{"n_layer": 15, "d_model": 256, "n_experts": 64, "experts_per_token": 8, "d_expert": 64, "d_shared_expert": 0, "activation": "geglu", "moe_layers": [0, 1, 2, 3, 4, 5, 6, 7, 8, 9, 10, 11, 12, 13, 14], "router_score": "softmax", "normalize_top_k": false, "routed_scale": 3.6, "balance_loss": 0.00353, "balance_bias": false, "n_groups": 4, "groups_per_token": 2, "init_std_router": 0.00813, "lr_router": 0.000291, "vocab_size": 32768, "norm": "rmsnorm", "norm_eps": 1e-05, "tie_embeddings": "early", "optimizer": "cautious_adamw", "lr": 0.000777, "beta1": 0.9, "beta2": 0.95, "batch_tokens": [32768, 65536, 98304], "seq_len": 1024, "train_tokens": 520000000, "steps": 8282, "dataset": "wikipedia_en"}
Below are experts of layer 8 (counted from 0) of a mixture-of-experts language model. Rows are named router (the router's row for the expert), gate (a neuron's input weights, with its number), up (a neuron's input weights, with its number), down (a neuron's output weights, with its number) and show model dimensions 0-63. Each number is 128 + 24 x the weight over its row's rms, rounded and kept within 0 to 255. Numbers have three digits each.
After each expert's rows: "comes after" lists some tokens at least twice as common just before its tokens as in all text; "comes before" lists some tokens at least twice as common just after its tokens as in all text. This comes from a sample of Wikipedia text that the model never trained on. Tokens count by the router's weight.

# expert 51
router:076145102140147120150131126144095103141112139124137143155165160117138122130103138105137118124108133115124117120103079134118114181147095117170113150143125124162112112081101152116122127114146102
gate0:130097122127094149106178084128142148145136107157165143149109143123157111151118136101141054148126094096158083125094097121129128131129144132119172125084103102166129133081128113126107138099156158
up0:121127123115170196109152150144136095140100154122145128126125126167158127090141113130093150156101134144132192134122121087164122099105125127137116129105139109131118138128137132198180125128097114
down0:111131151132119139075173117118128132099112123133135141117113148156104151168143095153127124133140135122146095131099118103113150124092129152137133114154132171167133138106175120177122141101121106
gate1:111094122137126132085079131137169111129146123133111120093139174145130137151109111098118091093129158125136112141107135088116147108141109180133122129131113120113161142101133124124102133124128172
up1:133189153098155142103094176106111124155154087153115136136179174144092122128138116159122114140119142100151081159109100133121151106115131155137117073105151108118130125149129125135112147125137093
down1:127189109122116139129083164124129116127104116116104155190126098093150119137127139166141142087116137128128136119116152140136150103134141094114148150115127117128153140142119111143134132117099136
gate2:123124097144113134121119102151188092156156123071094098102124094110096140113131146138124160078130100156159135116179139113160140113148145137123123133134066147121122116106127122103110104109126146
up2:131102111151130166146152134120166122156155122134114128106146098113157170114139150146164132107111109154123153123128156135145134148111150104180083127125136097119103114091119110120099100116121121
down2:102127134158124152134151169136135159140143134143081105117087108093131129148155112127116180065110054147087102147166129157134095150104088071097101130097123149121111129132117116137156128120175124
comes after: "0", "9", "5", "3", "4", "6"
comes before: "1", "0", "2", "3", "5", "4"

# expert 45
router:092099185108162151071141121138187101104115114131106133109118128100125123127122134093143098168114105118111135100170098106143112120148129098088145145152164095149185129146108171105131102145150141
gate0:126112141151101147117163125150137111141154121103139120112076121096083091140142141128103119096136130101063110089164120121170147148094148143088128146111121122136137085129163124099099149108167131
up0:122132124116137123168161179146134091149082131119112184118082173144172136130089134183175141125110136109109134135115107149117118152150160134115102162157161148117141115130123133126133164160148093
down0:119061127146148121145109101122106138113101149117123121134111139111147085178157123149103089111153137175094129130163129108125105118142126140093111143130116142098138116081153155097119130106105147
gate1:095118147116105135100133129096103175131106164154124144122142100106166098159129128153083155103096097092141108122156159144134182091114125108131105159141158097072132114109153138127112119147111117
up1:124112096135127121165142122139143077128135126118129165110086142150152140100152150134136146181103162104111140115088105098132133148155104124121169133168144121141138068138115126102136117100113130
down1:144158122151092153138112141122076159144143098138136109119131129123173148123113131093111115145077109143158161110156185135135180132128101144129114094176131084131141142096113118129107120132134135
gate2:091164127161147098160088193121134131128166106154107140130146128120122124125144135157132157154138114138162122124096174116123109112120147154118112136141137149144165107101146166108148085075142192
up2:163107112136140138118133130103121134123127137140152148143149117134125149135124121100147145126145151176099174121087125151150105124103125117152147090124102134123090130173133126141117135147134168
down2:148081103106144139114084095102130119120086150139142180148145106160118117119127129126119114125144130167151112109151111161108134197120161131155097115108064119129138147151149144116066109139140135
comes after: " |", "2", "–", "6", "3", "4"
comes before: "1", "2", " ", "|", "0", "3"

# expert 47
router:123109150121127116120152182087147115114139107122158088135127100128084093130149118085123105159130099161105126101130131081121124091179113118094134109117174112097146109161127121099135086112122166
gate0:120081121182116120113144165152112102114148145151128104169095118122123078141133109136146116105163090164107145102136144129149170092149129147107153144139131134120142120159192105105165124101174131
up0:100124126154102097128144124121086150145158080120122131109093123126111116139130119159104134135197108141109146124091168122132145127135086133134187087129139115152131129130137159122127137056148184
down0:173129148175087082101104117138118153142157137142198120129090090137095139146133174125146129148082128134172132129128121161103115128117115134192150098091117136154097144103113140127128129114188128
gate1:096098155139098151112144164099171126112135130112145125126102099151086136118151149111077130153140118139103094126177160147150134145136116101118151088117158166109138086177134133118164157130148116
up1:143117101145120134145158123117117144107114127128132158142075171097103172116132147133133140094179105180118120146108113162119168156128130098118100133127117116167110113121132167131135165165134161
down1:174148075109138142160132077162155150169130151130137107093166116162087147112078123128118127067122133124142154077105119141122109088150146106108123145150151151181109127119079167171097122134129144
gate2:113135156127109147087139096139153123134158135178063128135132132109155128172088134107159132139137126127113102118180104118151102118087116153114092130174118117137170140159142151072135134098157119
up2:110084132095165108162099153145109074125129147122101118105139149135208135152125098155138132115112117186125092110152101112122123153119124103127134161087133113099136114085104143129126110142092116
down2:105148117140111122129119131108103138133137152106104100130109115128153140112173141134125149179139157150114119145167122131117120129119070128125167145144142169123137179124121138111162154129139144
comes after: " ", " |", "–", ";", " League", " Cup"
comes before: " ", " |", "0", "–", " /", " League"

# expert 36
router:113157144144150144125113132130118139120140141129180091120159099124146128173165147145111117132144151165135136099085123113122114126129128142106189158103085129084139164138149147102162179168113159
gate0:131149138115105135121062168131059134117117104129117162158108138108160089089134153160099164123151145145181102125093140116174126134111131134144142121153160125135135153135127105161153156094091089
up0:126185131116135130140135139166080139124127110103139142125082135138159116077169126114137157090151128157184134151123140097159145111149092142113177119155101119168171148146147096167174151146110110
down0:132166144117163084083108157141133120114125110120102126130106102142134122088134138159125164119147154112128144118136151127143116090123095102091128103100148098172169199166122127119138126131128123
gate1:110148089172129127118117100145136112124166192135134149130121133132101173142123119129089121127144105127123143114172131165182155152109156158137128138109153118108118164126131148156120161125139128
up1:131149116123163131148135134099125090117192150125153123151095142099102142144118136109099129090194145137139095113169128107153143110099161173131072120154138154131112136107139116118138171137122067
down1:220126128148168157161128106166196147101130135152112132155106130108099166161067104117111166124076118099142120116167127141101136115152164126150178110100134112107112150122108128118184134101105156
gate2:099120153097105096143164106112144158121132161145127152151144099122092137125151142135089127146142115110122113101128138148160114103151118128088113123138163132128110141125155128090181124113145108
up2:145127106109153139123144134164085122134125078130095119155136133120143130102117136099141105084121071144137130103131146134147119124113092137157128123142097163125143100130132130176111072105113106
down2:097169128085132131084076187114138147083157155131105146132151172105155144110108125170164146125134120129122167089136136116145116121120130149109132140143110110063142142144115174137147151095128134
comes after: "-", "\n", ":", "|", "==", ";"
comes before: ":", "\n", "-", "==", " by", " =="

# expert 32
router:133154161127129115125123114146135124122132160089119077115138101150156163158138152131126070116147128170110168111122156110137124083147116130137177148132071112142120163120150119092127077148106120
gate0:110097118122142121132192120113136125131138119145122118140132137127165074129089110127078146155154153134098117143080120098159083119127084171089144135130086139126117150144123119114168132121099125
up0:128104125113145106101084136108140154127111103115086109160138104097108127122120156095138132132126098094138123098129121171118152171144173098133111126154148077108099137115093080143100115171148116
down0:132109080177136150119097145171121130113112148154131112136154127128091171094116124079124202158122124132190123091147107150134168112153143134136128098131133115117118101176125143136129097121144126
gate1:110152099103144185121147094106116091092144129131139099134082151149102109097135122147084128086132141108136106162165136112130179138138165133119132157128146137158127121112156120133151118093162117
up1:137090159117091124151125148138143143132123091112112161142123107098124133121125145097112119157110104113162118121114131160100098157132114100137062130131154145162143113116132135114148125141135125
down1:098067130147127131149102140124152137132148117139139107118186160135118121140146130109089106141137123166149175100122118091083120107155162132134162130082116119121171111099146120107161166146121122
gate2:112116151143135153118167170112156106115145110096159125127115124151142122151138109141129105083137129144130103084120061110140134094162138138111114171112140094146131093151184144122178117120118084
up2:111111147133105170112088121114142096179125146121135131086141137108114098134148101083196112117116129113133142121143173096130128106143105162102120126059158135120136134157149112125148111140159157
down2:170112130155185144101194152133135133125111154106129117132102131125090146165120127184154111107133109098141135142110118132080142121120119137136130097101141145137116132119130126134107148107149106
comes after: " |", "|", "==", ";", "The", " Team"
comes before: " |", "\n", ":", "==", " ==", "==="

# expert 44
router:110131153135152155141106133109171112179165157157127114087128126129097119135120120124122130154111145147136156122073132107129139107155095121096142121115108095131141163157117172111166142156117162
gate0:102130121144131153096109179120123124152083123166130154146150144131158091168175122126094117146103052113108117151142147144144099121103122142115140147107135146120118115080134144160152122097101127
up0:136125099108115061157121146124110124151118141152141117103150090099076123136130130125108155116131148155141122130144056166143143135140131129108104096162166121114125132119128108150130084138177102
down0:099133100115131140155093139121109121155107124109161192139122159105139150097142111117125161099128148119130106124117107153145129096109165125097141067108148101124113157129110115105125131183134151
gate1:126153106146119105108110137171144103141161152158124132157099138139158112133151133086088133125139143177124182123085124119101071113146111127131116106159095110123133144168156128168121116127137093
up1:121138150158133131139133128125150127160133119104140191141184142162154158082127115109152140113117134098103120125113123150107111101109102096093120161131166137126141149132142137104121144082151132
down1:122147151128135142143152096155117122136142113146160129090163162102115158140121132152119144091145128136108151139139145111132154121126127126102123149146150179195110119132166108115138102132132143
gate2:092121142065104144125156125128141130141112132139095154115151144133107064084136164150114138123173105131161113151123151105148089176106092135125135105132106124147119094165134128069149104132180119
up2:111121155080148165139155119096149089159117118136116142092160101112124079130146102144123133132179103126174092150126142090158054148095108132142119104134115130147139148154123163090155079118136135
down2:114144111143150118105131090103119136136072135130115146115155102094133117121150132088126060117133116097135053149139137120093113096122139128141127105104081135133176062137106148167105110106169115
comes after: "-", " |", "0", ":", "9", ";"
comes before: ":", "1", "-", "2", "|", " by"

# expert 29
router:076109134111167106144128126137164107114120117101178109110145139164112113115166131107082114140091103101090140135136116152099150156130116114172123104117151130163133105184118134114124078169153146
gate49:095099134167129146129128175141132130104107156091147155113168144151120122137146148108098158121144114128123136177151141135091132126148121155163127104126068156149144095161132139078143105102152142
up49:112158125111115117135129106150146160104151142130128131181145170146150117100145151129125117140136104126153123148112113140115178082119153169129114149135082107145188147137127114124166127113121122
down49:128117097135141156086133120112127124145086177143108131126061109103154169122152138102080129131132113147124097162115152127157128119120123115100134135162137131146106133129081145087121131152086081
gate50:080117110109132110161129109101168141122148124129099142116105117105168095103149131104107152137128106137140146134109133143151146176139156147162126146159141111128162150137158147135129111144133119
up50:146118154118126109115138179134088116156077082112102112111094155116149106117129118135101147101093118150108110075137109120134142123138089105123117120133120164135142090131146126122149119131109105
down50:151161110121092102136146151116131137111145076110105111135168129107199115092142159176119145113145118109174063140109098136128137139124136171168126158175115101144123125104169160146116132118119137
gate51:078109138145145129135113108115082098148129136170152079125112131128118102160162127116111104140113133100161126072144134112121066156138146126091137133126146191131124112147117124086129140164136131
up51:156175115089083172067152137131167135145155112106142140136091160136179182174120115127124121157117145108057162113142130152131143134156103123119138119101120129095119154101125162133099146143107094
down51:153154132163112109127116144113096119137105114102122151147098112156083093127161098113097123139171164101108131146113130110109150131157145119132115172131109100147144139116119061137138117127126102
comes after: " |", "3", " (", "5", "4", " on"
comes before: " ", "1", "2", "3", "5", "4"

# expert 53
router:106112115098150113152128085125104145136132128155113150119102129120082146116122147077133149148145132149129118137092087167108117201148091111165155141137143148128122113112110142141108098140121130
gate0:076136126141159126112130144109107125071146121157103148163098104183094095137089129089140139093145115122117177166139126147134148161119164122154142183116115140140138096099132107126128118132121122
up0:096138144137125093123120160138116160077112106107091145122116103144126140129108134086143125148125126135129152142110115154173144121135117143139119123145120167130102120122114154134129125141152158
down0:154093142123134122166129128136087106129130152103059154111115140126108122116128113129140181106077114136138124131122127132104133113111127147159134102097130143135087129100075136144136098134102094
gate1:073121152137136129165137175145091161133123143129065108129117150151124120131153112104145115104130165135122151143135101132092132139157136123134146132137109162126123125128141128096138157138107106
up1:104139122136170131149117083122074143106124114139060157113127123157101146127149096098142072122152186133102152136116104140107062132161110147128165139123097141142120111090111116120143107128124127
down1:096124122145189134146163155137084129118139106116115111102119138101120165153124114174110158113149069118114111159143099112116143139090100118096093111132127109155106095136160174131138121142127126
gate2:128054170125068121123155113172138127158148125141101127135089103122150143136123159138137183131171112156134097107139133130126128135122136132116136111158164125118165134195183107117103125121165160
up2:116105143108047115103154115167141110103124127146116136140091111120142139139139146094116181153144093143115106136113138119114120131103105113092140120143145104114167158151164115152087113148131110
down2:161140143123109100108133058065111091115108131130117118157145111144166105114123131134175159105141137161133106075185096107112156137160139144096122114114122110171133154155144160114098109157126112
comes after: "0", "1", "5", "4", "3", "6"
comes before: " ", "0", "5", "3", "4", "%"

# expert 15
router:132108155156116111123138114150150160134166112149081156126138139119126123119093158137124110117164170139145154158164162134155107107111183119137128119137092129105102175104095121152087177123123093
gate0:087106129114072149106165110100092112144127104147164131132125115136115105154076153154116150128146172131127145152162143120178080122136098121092146106110113131112114120114135154147124187111122109
up0:104146118142121167150156129097111106145126102149095148113122104171134112117112127107121145110162136168173122125134120071128147153167136094113130121110099109125102118109126144146127234095135109
down0:100122130118141124104144158122108138112148122179155152108117082143117138133096132131147142145156118131081128129125102102141141105122080135112134130164112148143165121125171163141159165132148101
gate1:113134118127136166148137165167110138141102114178082116149133150118083094124108135135117137080125156146135169107144103139099167158139126109091127121114112138117147119165146092122173097136118091
up1:125129129133085130133134111160098151129095120170112116096124159126099107175091099124118119089117143132122168118146139111104117126149158091132130131095143154119097128111136108100146099164109090
down1:175180170115181087122119165128138123135069130109151162096136173146117087134153120119141070126141153138095173129157128112152120117134110130122136127157128144097097160151124134109155122113108095
gate2:106123155135142112091134141135150092132123130163110148095145132140135097115148133119114140150182162138122142129159178097127138105108100128145130119103092141135145140094136134159178173091109098
up2:152130114145159130127156128168128127136124121137128141057172148133087129111071150100119152100149168141121161132152171132098128146130127114139138119158110145145147130106119104166113150146113115
down2:104117165143161133119160131184152093145140125160136145106136107110099124105104159110108177161142117108122110098116091133119107090135120134132177120142191074163136148159144108120131161095123114
comes after: ",", " and", " to", " a", " is", " was"
comes before: " the", " of", " to", " a", " that", " his"

# expert 60
router:141127120085101096127107109110141151144116114144108147101100126119120160147131134141103140153123108163108086105126069138095163149132112141174180149158133145134114103126138118149115093188118101
gate0:107101104151046134139134158112134112162123141138152176104136150146131146137161164127080166128123094156093136162124135147149127123130130151139086124147134147136168134112181087149129112148169124
up0:131139146124118122149120119143140136185136128147131120160140191142136140080118108152140144122129167129134155127082109154139138084086110130088117144139147145131094126094117109137109131131103133
down0:136133107108118121149084114163108109186150114114083135126103167137134100145170151136126155134079132126085135125103054108094150102115141187142166113141138102146150156134131163132149144100135135
gate1:096085127125117139102080139103172151169114152118159117141115132135079131159108080114112149119124097122101132132145109127167130123131164134090130121165115118144105144136156126130134149101198113
up1:128148125124125172147154155120138115136114140174108129147127160128148159123147108175137133132145154122139131144113081148099080104089145147139130121165043124102126150092126152159147108121143121
down1:143120146099117155100118115113098100174123139126168131126164154116148139091162132139147140150115143146117116116088164107109126138121106115140143115132140156088154106164119120142108193180107122
gate2:118150127147114115156117127102111094122116104134113116138171119132138108124108210124113144097134113131121106115092149137173069113146146159134119142176152099149110112129190136181134096115145155
up2:129125127162151106149116129117138100131136121144133143145096158172169128129141157123124089114127170155151121107112107151163130158112068194128132130138134151131150121104140167137135112151133157
down2:155142147144174128128118152097160121084148114105162129094101128141122180136126149153141114166136173138095138139135137149139109141137117124138138114110106132114161106086114158163125155154097141
comes after: " |", "|", "5", ";", "%"
comes before: " |", "|", ";", " m", "N", " MF"

# expert 57
router:109102121100144149146149155126109070144075162138111137127120171115142146124126132085129111132099101078076117095178141154136106154120098107113144127165131154139150079126101147148135091139125087
gate0:063096116146161146131120129135145086100106105128140077075143129138149119134095122117129126116111112110128135139115141149148134131131130129116131118125137158111194131124135162128149132100197130
up0:112114139138135121127135137172116074104113106117132105175120095120147114091153132125128096096114122109115108120140120156137115141119136091141145154181166153169168085131145157114141134118109147
down0:124105146087112102105123166160175126126099148172175099078140113158153120140130143123133137115131115123131157095161130135131148128124152147144125151157123097120120130129120130110145168135135119
gate1:081121123153113133113126146168126152132126132149143115139166157139140159133111142143144127105131132102117149112144164142095150117135157151128162145122102126096150124093121164095183130133171150
up1:081098134118154112134108096097099130135146080173139125131128127108114131175142107122140137156103127095108116089138137102164144101191122158142143144126148149087154123101091148100153162127084100
down1:091147157091145129166141123119127132121118108133126104078116106142113157126125107129098142101113157143113109116130086148127140108143134166144141130084121133136113145114086118122113144149139147
gate2:076095142149137139114107156156084076122095141190095134146112124126105142144153093114107132096117128111094115137133139138150138120136156109122115112119149117112143114115120140128142110120084121
up2:178157157113079121142126089109172177117199099105118138087161139114157134124103152143114139118128163135117098139110117112140117120077154142160139146159119128124110185127136098114144167132172133
down2:126123161137116092133107108171084140149130124121174137093098119157130102121092110092111092128101145094138147132135118111140141093145151170163129106133125144114113136101124159143114116131126148
comes after: " ", "9", "–", " U", " /", "′"
comes before: "0", "5", "3", "4", "6", "7"

# expert 26
router:107138096096111143127110179152187136106097123116141135100089157145142128126149111098115118161109100118117139126154098135096193135148108132143150118089148134174126092147130185133118094140134146
gate0:127122151158104133102132150166124125169118126090090154122113151137126147149154159121172145110134123125108128143124162138143110144123130137105182116119111130123136116122131148121126116117127165
up0:123095169119113100114103114146161092137127101139088154103128195104159138144130143115136116140128158110105148092119144078137103111143117172121190141134143076134152151114126165124142117170148187
down0:106100134126143077105128126145192133122115103095099105134123133062117142101153129132153111155127111130121125096145128139101085167129121142109142152098080098097116092118140138120097108152125149
gate1:084083150121152122105136152146148113142125166149123078146102155112157111124084122100111144123138141120170123140138104115135114109124140140134130158133099109131124095161135125117206132124160158
up1:127145133147106124158147107108105179121179078118131196138160117130095166146147144167125130109139158167104142122109149139119155149159155146101103115153152112118162135092138138101078131121096123
down1:135131140136137174105083182082130169133141085137141100124148115123163148130173113118171140123126116108116105161117154135162162159095114178149161116166127130128116104137130133122121143124106156
gate2:120094148098119089113136174117140158114103094177153131076128108154126125128124103095081129142115139129125114150128170116144171111148122131146133110127113117155122141138140137146162136117122139
up2:162162137137099129154183084116136139148148150120057152168146129109127131088133162152181104141138116133170142115131116135116090112122163114068119119122161169073129124114118135104112140129137124
down2:144134122174105121117119102124110109176144128142119132166121094090156132142118149124129107080178134143107165101123085150105126134106134137128136090121081098161111086176134155146135128136148102
comes after: " ", " |", " (", ")", "°", " —"
comes before: " ", "3", "5", "4", "6", "7"

# expert 37
router:114124159146130099113121128146101115121110164083167115147109135130167137136157137149154127144133124174128121102141136116151093106108122152145161149090086141110142152119164157108137106145138122
gate0:107131106144157114136143176178120106117152118147141133194134130149119085099116130136110165130146134149097142108097088115137138160134142128158104144091154147113160123174130112096140139110142143
up0:117123146092119091113139143135110082148153063130161135146131138126174129165126143160123163161097149150088115106114132087138109114116126134121087190127118139129170078143105069086137153148117161
down0:156127141122135107166097136084118133123133113118130147164127130091122151147110120143184086111137140127092130151133132151163134116172128119138121137146092179100114182087121149104112157130143068
gate1:112110104132168144137098150127128093124107110145141139122168081133175122107111122113100160101161148115198127138098128155113135136119165131161110174134178123145140091141156102077184128144118098
up1:136130096099147127128122113155132097078097122124097125135156083125167153121110125142119131097150129101140077144131110139102107116153211113160123171113151151155126130145149151116182122143143128
down1:126134121125125179113173148135116118101154115127135134116175154119160152123135145121118202127128180129156126096061121149080161133125158140138157127140133117165145149066119122118136130129055129
gate2:100098138160146118125109149104130089150141117101143118145134145129131110156149125110162090133171117113128136152101142120163079125185158128163174106128122092112161119131137141095154123159208120
up2:086166155168146112101142137126136103136122130085098120141131120104133125132165110110150070125159137126099104136078156125163109133160146119123170172133149149123145143157116134143176077124133127
down2:143102129159111128101116122102128109127092123125141135141139138098125095136119142103145107121150167130110101123132099145110109123186094137149119119144132104096136142165145084115130153139176116
comes after: " |", "-", "|", ")", "==", ";"
comes before: " |", "\n", ":", " of", "|", "=="

# expert 41
router:140136132065142130114086121126169160112161094165105144099110119139087119100136124119105096161136112152123135118129095119088116102108110142160116087140151130141130131148123136136124120118100169
gate0:125140150103112118102120109133122141158115138160140153172148112113116122128120100132129178127124108088102137111150136151085165128123150148144098148152109102143109069144155091133143097128143118
up0:139157103136122132158140122146139151083141151136122122140146088114213126098107146154134097134129118134141107138105101150113080145117124136130139117149101133164151134128127163158111170129097169
down0:124083094124120162066109113112168108120101117104150098125113153128105129171130130136131130121109101137105126162119124147150118101096085104148107146085118143122158094119137119113136165137148105
gate1:119117159103155137138130158135148093165129124155124150113178119146107127080118112110106163114115101108117132079120118141117097121132174116151117168151121147136121098141148146173127101108124159
up1:137129113129149130149117106134151145115125150106123162109093170145082127127100104168159165129183161162119126122150118109082128129115118118144151113118136127102100118098108084107141133153120126
down1:112163146126131143114111152087157109134159156148147115160164090140072121137131128096125104127100148187137151132151113100100145114108124142099104163162114125147131127155137099145157132143112113
gate2:109072159099096135095087076166123166120113159149141128146091097107151130157135140160133151101113133075126122124112152145128116145140115151188113158110136125130124106139137090156114143090111134
up2:143161080144134138105126164124152117128079115106101074129148093119128165139100119126112145128139131125089055083103128085146131127178113135171112065133087131156149162089130154164122110124103102
down2:137115125168131134112146124142132116165150125147130110113147104172114132139141066171167140124166121162128150133131121154141107134077145119148113173148089147154123126131133099146128158141133111
comes after: "2", "1", "3", "4", "5", "6"
comes before: "1", "2", "–", ")", "th", " March"

# expert 46
router:123143168136114157141126118136166103172130164122149118093123128150131161125124153141135114127124121149124163102109133128128143134144095167116185131138097131128127172116146161077137131161122150
gate0:115139094121122167125134129143118175121142152129094153129102142155126112097129131148141140113132109123108156095163103161105143149153128171114126106146127137140106150081133100127153172133113087
up0:099141095169146166119134141151115112120110122107109113093149118147124103109123106099125121121116072116149124088176128202146109152155135103119143082170099161131111129112134161115139161140102100
down0:155147152114144125108143141126113160118104117123135120118132128111152158134144122098136157163038127148119147123134164187159130107111134116114126136120083123135126143140113123159104118105083145
gate1:098073117122135162120106139145102110166145140106115131130156145132130091146100103157143130130132099074111157150103090129149108111144120202132127077078130158101119136127181125129129146130184134
up1:128133160099123137148101130133133114139133114119101129151140113123157110136126152125121118125129129030087108136176130152140087103149105126168198116099126138164105124163097139112156101131156136
down1:169119129104100133180140084148109125110128184115084142123113178134154158114120121148099116148145150148099133061127087133133158139110135152155103151100113097133121138129143161148103098104150124
gate2:118136152105149138093125127157134150127129143137163175093089131126162081139118117103086149144118106095144154140108130143147131151127081169140160120142145144137135142115123151097156147160121145
up2:144103155128111097143094142114118145135108142126138095100109150126127100154143135115142174149154150124108149145141115128155123095121125166171152126154118109141153122167098138126119084094163092
down2:120049177135129122129156157113150141121115127104142162137167153094118125142101144158097157144125120110171097127120111147149102181109107126146149121169126130101077133148125134157090140136136185
comes after: "\n", "-", ":", ")", ";", "|"
comes before: "\n", "-", ":", " by", " -", " •"

# expert 52
router:104098136108167150112160115139111096155101126180124152129151167104107140149143125073118125140121099128107114108120089161105093165138089113152108134132175123173139105128108151159117093144119134
gate0:089134158109138119116118149092131121147146129170101103101121137115138123125179132135103133085181133087137149131145140127135112151159117116117110067144119118121128104152145117133093121106094104
up0:120136154140149172116129126142150118129183125158109101101148109117133128095137130128122111144141105132127150137116128157094129120160102101126124106155179107114070159137128125114112112094147126
down0:138083154135159116149160105133129135106140136111096140112180146178154179126153087168166156120132141105145125139143132137147167121139110114108138131106110135152126088143102106144097152149110177
gate1:133120119117094153128099147140138133166167146101115137142127158123107099127112094141102123156149145147129164146141142107151120119121124116126120111126107131098134165129128152122126124103157134
up1:107103111090184114111126121120135125165168154120101192143141131108128115141142126107124125119114122133123100139118140103128125142125120123122064145109115143170110080097106140119114093109101101
down1:161083115134078077146080150146105122125102122153117136129187106138115082132142099097124111170148154148156113112126135122138108113132146136131112099090106107106118136115105140116096088150144121
gate2:117112148065119068075137143132115129105103119118146132135172135096142090137168120131120144175104152151101130173124114139118101111139102122114107148135133107100130151144139093137159123154113126
up2:163153178146102136152144135101171152171143139098109105118111115168111123131098141124135096116135129093179137158121092134139140116131147097077165114118090128101151166133145105071144176111198135
down2:197149101116056101115118099136132105138157083132133139141124126117115121127115117164107133117117114169140124154111140113154146153115138109195148130124152168130084166113124075103104102134125162
comes after: "0", "1", ".", "5", "–", "3"
comes before: "0", "1", "2", "5", "3", "4"